Weights of a small mixture-of-experts language model, trained from scratch on English Wikipedia: vocabulary 4096, a sigmoid router.
Below are experts of layer 5 (counted from 0) of a mixture-of-experts language model. Rows are named router (the router's row for the expert), up (a neuron's input weights, with its number) and show model dimensions 0-255. Each number is 128 + 24 x the weight over its row's rms, rounded and kept within 0 to 255.
Before each expert's rows: a language model's description of what the expert responds to. This comes from a sample of Wikipedia text that the model never trained on.

# expert 26
It responds to: Possessive pronouns and words in biographical achievement phrases, such as his, her, their, scored, won, her bigg-est, her first album.
router [103 132 130 134 175 153 127 149 147 109 151  87  93 107 125 145 158 145 142  87 136 128 137 161 112 119 145 110 155 148 134 123 131 110 124 163 146 116 138 131  93  90 105  99 127 138 122 145 149  99 132 113 106  91 125 122 106  79  85 122 126  98 162 136 134 170 158 176 113 115 106 146 127 100 137 141 113 121 137 154  99  96 162 139 134 143 179 116 128 139  75 144 160 105 189 131 149 116 124 138 152 116 122 130 110 161 109 123  84 147 146 165  94 122 126 125 127  87 105 143 115  76 106 119 153 104 108 115 111 138  90 157 184 161 146 146 136  97 152  98 124  88  99 103 131  83  90 150 111 140 114 142  76  68 151 125 112 120 176 121 108  99 123 125 165 177 153 138 123 128 115 148 155 105 160 122  99 118  87 116 142 163 135 134 124  88  88 140 115  93 159 101 141 108 132 114 101 122 115  90 150 134 144 141 120 114 126 180 113 133 157 114 162 132 135 124 115  96 101 139 128 128 100 123 140 123  88 140 114 184 148 155 116 136 116 164 120 101 127 161 133 139 143 125 122  74 152  89 140 107 120 117 154 121 125 114]
up0 [129  51 123 151 155 158 102 137 135 138 131 135  92 125 104 179 142 127 100  80 124 129 124 162 133  84 107 130 167 158 127 115 152 127 130 111 167 121 128 135  93 138  61 119  94  99 125 139 139 157 103 130 139 109 102 127 146 152 102 102 128 133 158 140 139 138 115 103 148 159 118 124  85 117 132 148 123 104 129 105 136 105 114 115 158 127 133 163 140 106 119 149 106 103 156 174  80 146 149  97 169 130 116 143 144 150 119 126 159 130 111 130 131 171  97 100 124 119 155 147 134 100 111 142 173 109 124 161 144 104 136 140 105 151 171 105 105 136 168 110 108 145 101 143 156 134 153  93 158  99 149 109 134 118 168 128  88 106  88 101  80  80 151 133 165 145 143 165 105 124 141 131 128  95 117 108  90 127 116 150 135 152 134 134 148 136  98 132 113 120 152 143 165 177  95 109 165 117 110 123 160 112 127 100 132 106 135 103 138 121 117 106 172 142 145 118 131 103 136 138 122 123 132 134 143 128 140 173 115  90 108 174 133 149 169 117 165 133  84 153 121 123 138 122 111 127 157 112 130 120  80  91  80 146  63 146]
up1 [103 116 119 139 119 160  81 138 141  98 156  90 105 143 121 152 154 143 133 120 112 135 102  74 165 125 152 136 115 140 103 133 116 133 134 160 119 127 159 137  91 106 103 144 118 151 108 125 104 118 133 121 155 136 148 142 122  92 101  80 133 174 122 161 108 138 181 158 129 137  88 112 133 126 102 143  71 124  92 135 131 167 140  84 122 123  95 128 147  83 141 125 147  97 113 160 117 130 111 110 127 122 141 155 128 183 122 139  76 153  96  89 123 134 138 140 140  80 122 119 138 158 128 111 131 141 111  96 148 134  91 132 127  91 101 160  82 103 153 142 157 140 135 139 172 171 114 122 132 140 115 134  90 143 159 136 121 135 105 155 146 141 103 144 135 125 133 117 135 160 113 163 153 110 168 127 109 113 132 100 128 139 141 108 162 150 110 104 135 119 131 136 148  91 130 133 111  86  63 100 180 140 142 113 129 113 140 154 112 145 121 113 132 110 150 173 113 131 108 135 113 134 117 145 142 161  79 133  84 117 151 140  75 122 162 155 144 145 137 131 105 146 160 175 150 148 113  95 114  64 120 184 166 148 142 163]
up2 [ 97 163 179 127 150 143 172 124 123 111 159 120 116  77 149 146 153 148 116  99 160 137 126 114 162 128 130 167 142 111 112 136  98 109 156 158 132  97 131 143  89  85 156 147 118  49 145 131 126 108 126 134  85 109 105 117 128 100 121  94 128  86 130 118 108 110 104 106 207 132 159 148 148  90 165 140 152 148 131 174 147 100 157 109 139 136 126 117 143 125 114 172 154 116 143 148 109 122 130 122 151 143 116  95 118 169 108 138 139 116 141 124  82  97  76 154 127 141 122 131 109 121 101 171 130 117 110 122 155 155  89 140  87 130 132 133 152 137 164 108 120 139 141 146 121 175 117 119 148 156 114 145 128 130 138 104  78 119 144 125 115 104  95 137 102 155 100 125 138  91 148 155 126 107 168  83 162 180  72 107 150 121 106 128 106 152 140 144 111 123 116 172  92 100 156  88 135 138 121  70 129  92 163 121 125 125 115 161 105 115 119 138 122 145 146 103 123 116 138 140 156 147 120 145 133 120 120 130 119 124 135 136 115  93 133 117 126 107 113 158 156 186 129  85 133 107 139 148 119  80 122 111 120 135 130 109]
up3 [126 112 163 131 148 165  98 151 139  90 174  90 120 151 143 120 148 142 112 144 131 157 128 114 140 116 136 182 144 147 124 134 160 127 140 184 146 144 119 118 107  76 132  82  79 110 122 167 147 128 106  94 125 101 131 142 144  99 131 115  80 167 161 148 132 124 150 119 105 167 126  81 121 138 148  96 130 109 120  82 138 103 128  99 165 173 133 119 118 132 108 128 146 101 126 117 137 104  95 166 119 104 119 130 104 142 139 143 115 149 124  88 168 135 112 122 147 105 122 140 162 103 112 121 136 159 160 123 149 148 175 153 111 127 126 141  95 121 134 106 112 126 164 147 135 145  95 147  98 130 102 121 112 157 152 156 109 111 119  99 155 102 118 133 170 132 165 144  91 142 140 155 159 123 155 123 163 123 126 153 119  97 134 101 129  95  45  86  98 115 157 102 155  95 101 109  52 111  88 143 116 127 170 137 145 129 154 128 111 113 151 154 113 129 172 167 136 136 138 133  89 145 143 131 100 112 126 131 106 153 132 110 136 129 119 152  86 125 123 172 101 108 150 119 153 118 174 142  99 105 139 139 130 127  99 120]
up4 [124 117 111 148 139 126 143 172 159 122 154 175 113 123 107 161 138 133 100  97 123 152 134 139 133 131 143 157 146 172 130 120 140  93 117 155 136 125 149 128 109 126 111 121 158 103 161 146 122 104 172 113 121 108 154 142 138 115 117 130 174 136 132 138 129  88 109 105 127 143 134 112 128 148 139 111 127  97 116 144 111 161 121 142  96 147 127 137 105  75 117 120  91 156 163 114 105 141 139 125  83 115  93 100 154 106 109  94  54 114 160  93 132 151 109  85 116 114 109 120 122 113 137 134 125 165 135 116  81  81 154 139 144 151 101 118 126  98 180 116 109  74 125 104 113 189 141 106 136 139 153 113 138 120 139 138 159 132 126 139 160 113 163 165 139 165  99 130  80 130 108 109 100 124 175  81 122 138 122 133 150 150 123 146 113 138  85 138 114 112 191  96 109  71 121 112 119 112 110 120 123  92 125  97 148 123 175 142 112 117 129 130 114 135 106 128 111 117 165 118 147 119 154  65 148 180 133 146 139 105 127 116  84 118 130 137 137 173 135 127 130 111 150 103 173 125 146 113 106  62 146 139 143 107 162 115]
up5 [128 123 126 157 130 156 107  84  93 141 143 106  90 137 141 105  99 135 126 126 150 109 128 101 142 104 108 131 129 191 145 131 150 101 106 146 149  99 136 136 112  92 116 116 139 167  99 150 141 130 134 127 105 112 125 135 127 128 132 130 174  94 127 151 116 132 104 132  86 111 123 129 120 136 136 127  87 142 113 149 149 132 108 157 147 169 151 106 174  82 109 115 155 144 158 139  96  96 138 127 132 131  77  96  92 154 124  92 106 142 121 138 146 148 131 157 161 102 135 160 125 124 139 127 122  92 169 135 156  90 141  80 116 178 126  87 106 132 103 119 135 139 102 162 100  84 105 140  97 141 153 122 161 103 126 148 164 120 119 106 163 105 162 105 102 148 168 121 151 165  84 171 166 157 108 126 126 119 127 127 119 150  66 133 119 127 157 114 134  97 130 110 127  81 131 135 125  73 109  89 111 115 114 132 157 106  94 130 131 157 122 110 149 111 155  95 128 130 151 100 120 127 137 150 143  97 132 150  99 122  80 118 137 167 126 152  81 118  98 188  84 149 137 139 109 122 108 113  88 106  84 142 112 145 168 100]
up6 [131  73 131 167 151 162 135 137 100 128 119 115  98  99 130 169 130 191 148 158 155 111 126  97 126 137 110 122 155 131 137 104 143 139 122 137 153 117 131 179 123 107 184 113  92 141 141  85 116 127 119 114 170 110 120  95 141 141  96 132 141 138 155 146 116 134 154 143 128 112 124 146  82 110 116 105  91 125 125 122 111 111 130 101 174 144 142 125  94  79 100 108  87  85 165 157 118 126 157 117  94 131 106 126 133 171 126  91 146 127 118 110 139 103 131 125 103 135 137 139 105  93 126 155  83 151  85 138 132 140 142 120 166 143 170 160 104  98 123 158 110 107 112 116 130 112 119 127 164 158 144 179 100 108 142 138 108 131 134 130 159 137 136 130 145 190 162 110 103  95  96 153 110 124 148 176 147 110 130  96 124 123 102 111 110 159 106 107 147 102 143  87 181 133 105  94 127 106 133  91 150 127 149 129 172 117 120 129 166 128 111 133 139 146 142 156 118 136 144  89 162 149 173 137 146 128 133 143 123 116 121 117  98 135 150 134  88  81  87 147  97  75 150 132 124  73 116 137 125 151 130 128 118 165 130 163]
up7 [ 93  86 121 146 148 131  95 122 127 118 140 123 112 153  97 145 143 167 114 138  81 144 119 134 110 141 153 151 135 142  85 108 132 115  94 152  75 113 140 121 143 106 144  91 103  81 129 122  99 123 129 115 132 161 168 131 113  99 136 106 145 125  98 102 116 145 157 100 115 156 112 100 129 112  89 134 140 144 116 143  92 100 170 149 123 165 153 113 130 147  97 106 139 129 142 157 128 117 180 139 140 152 127 131 109 148 123 139 144 127 142 144 125 110 156 113 157 142 196  96 163 140 140 119 121 118 144 138 130 121 154 155 171 169 162 112 101  85 108  98 110 141 109 191 117 143  89 118 151  98 144 142 124 127 110 123 111 107 153 127 141 128 165 153 120 167  83 134 130 111 156 139  93 113 127  88 130 103 117  76 144 130 152 161 142 121 131 146 205 109  82  98 124 132  97 160 110 124  87 116 144 152 153 104 133 133 127 164 111 137 118 126 115 120 114 144 135 135  93 126 118 162  70 179 187 124 122 134 120 125 144 109 110 146 102 129 158 168 151 150 144 114 122 155 138 123 132  83 150 103  96 117 119  71 118  97]
up8 [118 175 154 153  91 118 132  98 149 119 113 153 120 114 136 115 150 137 155 162 104  99  99 152 155 114 129 108 163 101 130 109 156 131 170 136 105 144 148 125  74 118  94 142 149 167  92 117 127 120 114 146 114 106 158 142 123 112 108 100 155 138 136 132 146 145 112 148 128 145 132 130 124  98 107 154 150 145 117 132 107 148 115  89 157 107 192 171 125 100 135 134 153 152 163 141 112  78 157 152 167 100 131 164 127 106 136 135  91 141 136 143  81  91 160 149 161 118 100 164 107  76 121 134 124  70 121 162 137 137 154 139 101 128 142 125 122 151 128 155 157 144 122 117 132 153 124 160 156 116 112 182 152 113 138 160 121 120 121  54 133 122 138 135  89 112 166 110  79 108 153 154 159  98 140 159 129 120 157 151 150 166 158 151 123 120 108 144 116 150 136 143 159 100  77 100 107 161 131 107 136 134 129  47 144 144 122 130 128  96 142 139 106 141 116  93 114 146 121 122 130 129 124 145 160 145 147 121 133 158  99 125 115  93 118 102 149 144 108 152 164 149 131 151  98  78 101 106 138 124  97 109 149 122 116 146]
up9 [113 143 136 166 141  97 132 163 178 114 102 131 122 140 126 133 165 134 140 107 173 167 143  80 117 121 163 108 156 144 108  98 127 104  97 114 151 137 201 126  98 109 165 124 100 152 133 118 143 151 141 111 115 116 124 145 131 135  78 110  81  85 110 165  98 158 125 155 140 150  87 113 138  96 151 149 144 126 161 108 138  79 150 137 149 161 133 119  98 140 104 138 154 119 146 101 112 128 148 136 125 119 103 104  94 156 134  94  58 102 137 104 108 126 144 105 160 111 112  95 133 146  98  85 147 129 111 163 147 126 140 141 127 130 145 158 122 117 136  94 122 169 100 155 151 113 135 126 125 118 125 149 136  79 135 120 101 176 145 111 148 148  98 144 153 171 155 110 153  91 112 134 115 134 161 112 126 115 122  80 119 157 110  99 141  87 119 102 130 140 120 133 133  90  89 113 128 120  73  93 150 150 138 126 147 138 105 135 164 121 127 183 145 157 170 111 153 110 126 121 133 120  78 125 125 143 125 163  67 122 133 130 137 101 132 128 134 125  76 160 149 127 161 113 149 109 142 165 121 120 139 132 142 102 148 113]
up10 [186 132 107 139 134 132 170 131 169 111 187 149 104 151 144 136  95 117 104 136 168 115  90 116 142 119 131 157 143 114 101 108 125  72 120 107 121 137 142 124 170 123 109  99 162 133 146 164 138 125 144 136 140 133  99 139 118 147 120 139 152  92 154  94 134 149 104 141 105 135 108 124 104 106  90 116  89  90 143 173  93 114 127 135 170 150 146  87 136 114 119 115 209 149 142 118 122 123 128 142 121 153 139 163 166  69 137 127 107  95 100 142 116 137  84 106 103 115  93 123 160 120 165  99  91  61 133 117 148  89 105 136 145 139 112 137 127 101 167 117 103 133 127 123 105 116 109 132 136 127 127 145  70 104 115 186  73  97 105 148 133 166 144 107 125 128 111 127 113 111  74 127 174 134 132 132 135 150 155 124 120 152 117 137 115 124 149  90 138 132 119  96 102 101 113 136 122 153 120 152 118  90 131 138 114 118 122 139 134 132 133 122 127 132 143  89 135 138 106 124 136  78 132 127 139 174 117 170  98 162 112 122 158 135 141 146 105 106 155 124 113 106  96 173 134 126 119 184 136 165 133 128 141 142 154 139]
up11 [113 151 124 148 103 128 123 179 107 119 107 136 113  91 142 141 175 164 135 130 120  95 127 134 157 117 185 116 130 124 141 152 127 119 133 161 132 121 139 122  69 128 151 159 122 158 115 166 144 112  93 105 103 125 109 123 147 110 149 161 114 125 122 128 126 142 153 159  73 172 159 159 130  90 110 136 151 109 119 126  98 128 112 153 128 155 120  96  83 168 146 119 135 159 170 126 161 119 109  98 144  72 112 145 128 182 121 115 103 122 153 164 125 132 137 146 131 112  67 131 136  56 120 132 124 143 130 125 155 138 109 128 143 146 168  99 122 102 116 147 127 113 135 140 122 125  90 125 109 141 133 130 136 122  93 149  99  94 130 120  66 131 134  86 117 146 145 172  95 130 150 127 127 165 128 123 143 162 106 157 122 115 128 153 124 122  83 140  98 122 146 151 142  85 136 187  91 122 140 137  92  69 112 120 138  92 144 160 159 156 102 163 138 110 136 170 101 160 140 128 100  66 116 128 128 120 119 125 112 132 127 134 156  94  96 135 167 112  81 124 111 108 142  97 153 158 106 117 107 135 143 100 132 135 140 109]